Below are experts of layer 17 (counted from 0) of a mixture-of-experts language model. Rows are named router (the router's row for the expert), gate (a neuron's input weights, with its number), up (a neuron's input weights, with its number), down (a neuron's output weights, with its number) and show model dimensions 0-127. Each number is 500 + 25 x the weight over its row's rms, rounded and kept within 0 to 999. Numbers have three digits each.
Before each expert's rows: a language model's description of what the expert responds to; "comes after" lists some tokens at least twice as common just before its tokens as in all text. This comes from a sample of Wikipedia text that the model never trained on. Tokens count by the router's weight.

# expert 20
What it handles: Prepositions and modals. Prepositions and modal verbs after verbs or nouns, such as to, on, for, with, by, can, would, may.
comes after: "ed", "s", "ing", "ated", " due", "ation"
router:469480460528481514504475544522478522518510545528497490500530512484478505553495467518484474539524461498479532504479515487520461530554490504478475500503503498463476423489480501447513506473550470488536516507491539499505544483533476469505519503470469495481503515484476501490499549481470534518500523489506532535471506547486530498470500505466505464474487514500479513499490466492539508517515
gate0:509518468498491506523509512547517499501489529487491513502447520463502469488478496489535520543513508556494508530547506514452490496529491463523489461492523479476530552485497528499502466497479513486458447529500468479540444449498528513519506518456478496481482519541475468530472520500468524490459539465524532501464523516519534515492468491510523491501491478490499492484512532496536506519515
up0:544494558457520519512516512486451495483542481466493515508507513490515495464515495484500520480477513506488510502516519470507528518495488487520525517514530528478483506438501460498444508535518525527498475533497502508506534468513439474529486514505510469466453502518511501495532511481550494494497496517502509476538518472478500479489430467556486539531483501543470456501487508494471524517496
down0:510485445478547551494531525477478474501514510530537509514474498498476474489447532492529521535544505556465515499501479531459510505495523522505508486520510490494498505497508450496507469496486460493517485495541489474470461462455507515482524511504508462474540535508503477493487528517520508482423512488485539538485523500505486492485460484504547538524483490474492545480481496520500498476512

# expert 16
What it handles: Section breaks and headings. Line breaks and == heading markers in Wikipedia layout, plus heading words like History, Career, Personal life, Species of moth.
comes after: "\n", "==", "|", "===", " ==", " U"
router:505504486535519565515445516506495516465482535475512491561496513497480493535525468469488473499532506523455521493539506464558486527562529466496522499526532486493482476442494504484507491471544506539517502509505510486516525501518485447535530486487513477521507467500481508481500538494497521503525514482461489496477500499521471475484508525518488498482448502556510500504514489498515546531504
gate0:487503528520495518513503469488525521474451500506507501520462499477513476474462512475498535515528534556514522489562459464482480477509478468551510522482466456498501510532468524485495538492465459482465488498488476477508505471525542503515530479495526490533526511512479467508461534516530460484518523474510497467476522522519527494476452494523510501481502477516503482506544525496498525556534
up0:548484529484530491512555512445475547490485464490480500541539502512524495532505448495486533494479503462515522472505548477515523471494504496534506495500532480478487504469479518488468536509528524497502470479468507525528549476530476462509467513502503488533503526532559510499478499498536468497480473480503522507510502477464436501472488474517525503520501485455520471506489489469486505466477
down0:534454505490484536527547482483491514515456502557507482526506507495507505478464521559519525491502512565528518504525542495490486507507557535484487493505561452509450506460491516510487506501486515498536531520464503478487495482507486504512525501513501471526492500529487482551510517523473484492448500511460493489515541524488527539537469513482477495487530494506484472501459499521466498519466

# expert 4
What it handles: Foreign name word fragments. Short mid-word pieces inside proper names and foreign words, often after a capital, such as E-th-iopian, Th-o-maz, Cho-k-we.
comes after: " E", " A", " H", " M", " O", " Ma"
router:466507479495537498522458519513504564497477522494541491527489501491493493545474447499484467499538495507494519487527474438535515497515509493485500530495480467479467489461458523483486517483508473497571503519505491502518533524524467460520555512469475488484498504462521530479493520474495526540492514489452441515491517488519520527515519518506482493505517495498461526528471498505481515548518
gate0:491502517483504538511531507555518512470492516507504510498514489469533470523468465491478493541505529556502538502535454471421497473515433496515493483430481495499509525490485515518522496482478488500493453481449483486504512480453522500513503531495508501520479510489478511508468538482487532500483549467507489475504510545517534502468489524498491499482500454532464508507497545514497517493500
up0:533530520517543517482527519474470527528507491493496500504477540512516495525521478506513510485500509470499519458463536469558523472508540455514524537530521469456475519474468533475462487515548483526499505494472508510504532469509479487462499548500505469499477464521534485499495472505498459482484456500497516499542483506503447536493459492536519498524527487518485495503511498498488547468453
down0:496495499475541502444544499523478471496515486541512485492516527565495482447448526482500494508496476545517539489463488497530526477504540514492485536488525486469517510474495468522530518470501519466530516521515497497457496497485540513489493522481498495540539533513512497520520503537531552514463485523495539530489487514457507473528537531519491483498509457489518510504503534531481512488453

# expert 59
What it handles: Year and number starts. Leading digits of years and numbers, such as 19 in 1992, 18 in 1861, plus ages, scores and counts in tables.
comes after: " |", ",", ":", " in", "|", " ("
router:466472486494538508510477510515483501459471473465541478519511549471460497515505446472462480487490469512454539517495499499531470513533516467448486515542486499472485497444497508509466487444498522461503529487532495514479504526526472510513535502511529493538463523483477493502509535506506532555493509471448504504526515518529510467472506508489513502514498484518463505504486473455505493526515
gate0:469503512481482533485539439516512526500477504522528514460486475470502461487508530489488479466507549539463517504555493504466502490486479481545549511465512463500523500525482534510508557526484489499484483504484498492491510509498531513554486520492503492511474468522495447522488529508476505505505552477536520494508522516508516491512490511488499489452530464540533554511490544496497510543533
up0:496481527462531509494527503463487486499448487457460492557504505480494504490508428539493516493485460481456513494455506495558498473514482485520528477554534493462532537461491501487468505513524506511509490478499517510499533485526471482521473518488505469513504479499509519508523517511552499486481515511510507512508517487472489542457514500544475540539522524486472461513529510500515526512450
down0:514460482483550556499495495486450504522513465540497525522521493532505463488488525468513511518514460554545498495511493487513522484512523523463504489505539469508502521480497501511500460523482504467523509481485539494485462532472466515514497485519511489508523532536489496495542488503503480477402524501441511514521489475477498459511494521463494523497526468464494519513484513533467480495484

# expert 19
What it handles: Table and infobox fields. Pieces in infobox field labels and table headers or separator rows, such as T(itle), T(ype), Year, Location, ---|---|.
comes after: " |", "-", "|", " co", "ro", "ho"
router:464503472523502555508482486520479521483449513507519503541488518471506467507495446494512507524563483499450475467540525479496494536520544474489467495491498518521469495497501568515517493506475512507540533472498517523521510499519485500543557486460475486510474491513487497507508520494523515523532524436464467498533509543518511484461512533486490485497501484517481510457512484493529533505506
gate0:458488482484494524525525468516490475470464527499497502505494497489511440491487520466530495550504505506489516477558487489454482502522489542540495498493513502497546504490478555510507484480449499460454495521472487487502486472479539503504479500534504479503486511519477507492486469480492517485512528459509526451501534580514525488491504488508518485488528435545486494479525537525499531527514
up0:535476515519492480491532533501455475523471492506478511520508522534511476520513479512470511434516484476457495491500497494566512495508513491512564514552516471474486483437474522466443507506522495509493483523437513510508511502523483509479450535477508467497481488502507502481522471482509444505452489480491517520491516480460496486501474463509485529511511482471493492528512474508483535482464
down0:526463494495525547514516482496477501461508498529542525529465527506486516491462530468486512447522511571508519535514486498534489467502544539541530499528515441447492493506480512510514508480484532492499519480492520516475480492474523510500528470492484507527509548524480493506515528526520536509456484514466504527538504513451501513533512546523502508503518514509492525495494529517466493531452

# expert 0
What it handles: Digits in numeric tables. Digits, decimal points, currency signs and minus signs inside numbers, mostly in table cells and statistics, such as 1,434, −7, £.
comes after: " |", "|", ";", ",", ".", ":"
router:451481470515499534535489515524472541462494483457549501536522535445483510502488478505474500507519510482466480486499514484541473492538486483461494498513490480481477480448480526480482494508519489480528488479515496521515517557512493486503526499491517496496473491500485507487522537519489550520528540467449513545505554537557509516473510498469509530486462473527465477504487482476475521516499
gate0:469502504482489557503498471537483522497452498524485491499500487526500471476516541488482468531539524556478503532531498453429488481489483481495477492482507490481528512525472537483491469485524471487480482505452485485517512482488537509504501508512544473514491463518448479521515509536480495505493543467509490487537499547501519517509445516517488502454520451488523520480488529499511518494550
up0:510476532459545542514535500461451506461519458481484467524525486493498511523510450517503515483487480473494481464486472479503488494503485499531552517550496488495474487468516518489478527528500515495505510511456470503527520508529496442464487541471508479514463465490555502497524528476505483488481528484503516524537515458511440521492479514532477525518497469482501468522509501504498529466466
down0:510479520477501533515518516460457470509489522486481507510508529500504518459489508507511519494531501519532528520533495505485534459470534508525475515524528450459479485548495490504492540520461554463517496490532511546498480513474503491535512488497488474522501533507509474463512523537504502502433472511446448521462520510488483526508501545462501526491505511501485518528471487528479552489470

# expert 61
What it handles: Lowercase word starts, table bars. Word-initial lowercase letters w, f, d, st after a space, as in w(riting), w(ww), and table cell bars before names.
comes after: " |", " the", ")", " on", " \"", ":"
router:496503468507522534499507518517472525486451515471497465513505545483498523537467458500470477545510493481483530519476558460496511491537539472513505519479493468454458458450518508480461491475502452499543522510518492484510524517532488489515522514511503473546499509495480528466515517517529503524492546477507511515516509479514508494492505507456527516535447512490487519506508485445547512517473
gate0:491473500512493550513522441531487470476464513531476510497480489476522509479491478500484499542522486515500561501547503482453535494467491539500467509471548461478527515546485521511532499508445491506472469483474484498487496477491534529525521507525498498509482533492440503519459484535460514521505513462501512466524543527486525506490477490522489535489522482529519454504533509516492517502506
up0:559483538503515512464530502438481506488481498475474484529488509490508484531548483509473527480494498445503492478494535470543507499504512514527543491539510508497464517464479511504456517498484510488483448505512493517508507456518458478479516508471501489504486451506508486518548526488523484518457455525458486513518513468474505506470478484553471511514515533442512480521476507485500503489454
down0:570450513500500496505524495505467497509509481514504522518495524532505475503459522502480502488464442525492516478536459494524491513530529519495461522526525453500484477488484488505535559512511530482508511505501498498518487530478495488535497455520514498527555511543519515507521498522502508471456497474451546497515508519475470529537490547489491490463498556468478522521459501524469483506485

# expert 42
What it handles: Table and list separators. Pipe separators in table rows, plus semicolons, colons and dashes separating list items, such as names in cast or member lists.
comes after: "\n", " ", ")", "\"", "–0", " —"
router:500482481504533552517470508504473540495459534495511494495526516515505493555479476497477446525499499453477514492469523450509513487529522472475502475518512480480463466467472514471495515506480459499560524512518534498514512560568472510505509454464502463527485498484483514474520538490541493532483523498504491502501512519497496525479515465464508532527479511485480522513481462482508525527506
gate0:442496518524513505492508476555543513489458496538523496489500471487536484490490516484492514516486529526494560512538474481455513488499502483495514524481532496463525522480486526523472528483480485484506480487498502501472471463504515501530451517514527499495508487490464466502499510518517504530505542458522479449506539554476556515518490479531502481499454471550475475468515550490511522485507
up0:547528559483542497505522507492455492529515487454461495494498510509517460532509468503505516495477485482476520491475495488534539476487507512501511471526536498482481530485492506472453498501472459519484496496514508511544537540510449475488482482482517450516482445510528486522506533496522480474487484512502496504516503443490444500481481539492507490547490475485479507519499453506492534503439
down0:501441518492525480487545519548480502512487536538542499489492528528486456484464556504483506461510491508514497516525493511530509459528542538536512500528497493494506506503509526502514507495514533478533512482542524528507507506451469506513516468521535477526513515528472497479478501532521534487451551529487535511462475492484491499497478528474545521464547521467492515488490515537505464522500

# expert 12
What it handles: Line breaks, headings. Line breaks ending list items, table rows or paragraphs, plus heading markers ==, ===, opening quotes and parentheses.
comes after: " |", ".", ")", "\"", "---|---|---|---|", ")."
router:448509494485526520498495477511465516446487531502522476512563508511512502538485495473471494528485486508517484515507475481494477507542552482511486516492505512467487486456479543501511527495512471510499566498539509483527520510518464482492519483530499484521459515500501569513512498487482530531515499511480436520489529511492510466463507492448460497513478457529488495476497481454512507551504
gate0:511489505529496501507550446516504484500442506505521491516508477492482454463467504488506510534533508542485529494545506483470478515504480490517516499478486478508521545500502525486518484483462451471468497514478479476518521464483536547507490530498521494528499455509434419522488527501502497519512520461476463495502513533544514499524481534506529498505481485526487504491520541529490518508542
up0:544467530527541519521528531480514509511502482473494519521519489488473483523514465499497529484526479480521487488478528458528525507518491473543529494560552520486492502509468517480511520500496483508481485507454491525551534478534491496471478497450506467521455483495481469479510476468532513473480477497462500491566498495486467507474480493526490518508510479472515495558510496496462539492448
down0:536476523497546528488528464502510497487490509489524510504540523501496511505488509503437527485522466541508513545509491479501513478537496551492513506508522495486497497507526544541512527482467502509563509508499491518525502512500492475543498506509526495556494524532500462503505508511483533525430500485479524542514489499474473520522542515470524540543536451475499510508486539527454487463512

# expert 10
What it handles: Prepositions after nouns. Prepositions and articles following a noun or participle, mostly of, also for, to, from, against, into, between, as in "areas of specialization".
comes after: "s", "ed", " of", "ing", "ation", "ment"
router:471474497560559518490483495537467515518490552509501476511523522495470509548493520496494461540488469499500505480514518491508487501527493516477478511525474462518465442477507491474470511506528468522525528519487524520514565532542487499524516491433509499514505520497489515491489523445518529503484551464498505526484521533503501490500511522488514477481479441505478505495512462490516512522544
gate0:490480518525510546472496457477516528525474487510521472532506522500550478490507495505514520506506512512505519513542480498458497449488513438538495507454500436479511497464508488523471498513476474461494469472455473504441520495525515529511504518516504491479525505542447490535527535519496498482495468490554486463477515530516536493520482490488537472495510483504526509462510529494544491512501
up0:537523537502585516533503542475519514505489447510478497533495485503522515499505446524484499508503533492497475476480517494537520464481491449514541472524541509491463466480502483471463502502518456491498475512491529519557531480525461484475471503474549477496465478508477484486507525486493470496483477509498509512486517472483491478483518482483543541516511511471493479544477525473477511494477
down0:486482496505538565489530481515463476502476520490514492457483525530536477443485504486481462491535467527506514516498479521492516481529515485525491515496455492498486513495479491507502487475511533513524512527476488484459518491477487542504507473506498459520512517573479475496519484540474512535461494495462520534529487455445482509461473551496500491498524487484550531478505504483486512512452

# expert 34
What it handles: S-initial tokens. Capital or lowercase s starting a word, especially sentence-initial S (Some, Sam, Slovakia, squads), plus As/as and -os, -us endings.
comes after: " ", " (", " \"", "-", " con", "("
router:461490460529523546495456478522513502504458547524501518516480545475518478533504500507465491511512488524439524476505513472520471518530502493499463508524496499497506432478476569519504501488496500523502514509517464484508489503512492495504533470452465478536477502494481504494530521514508514524500521480453470519472547516496524501501541469476494514505500475539443511482532504467518497550501
gate0:445528492498494537537512456492494502471464525520499498494458481464516439494518515477510499529502497551515540493545500444489517517509492530539502537511492487507520495500488527528522504485479489487464492500474481446448477473513521508479507471504503496530516499490524464510472526529478493482467500459508501477522527517487506497458510505522531542509491490517455454485514557487506445519521
up0:518507489490566473530547493472463519514472470506484489519492488476501476502521411501512488483486488459502514483500501456554536479486494483491492518509526516483481515499474522482423513503529476514497472491474479513505504462484481450478483497458549464511475464499497480497516508498510482500480510470494503465541492444483453518492474515529463486529519506494477472490489476503467484506497
down0:538441520496563528485522502524476465513458494545515472468530531534486494478453527488493496510536501540513512498517478486519505476532566522520498523518512482466501496505505486509478515465506492498569509477497496492511493477490532487493497503489514492519506548523525502518472529505487498520444504498486513527487502504508495511501541546485443510532506512482468483524500546522433496522495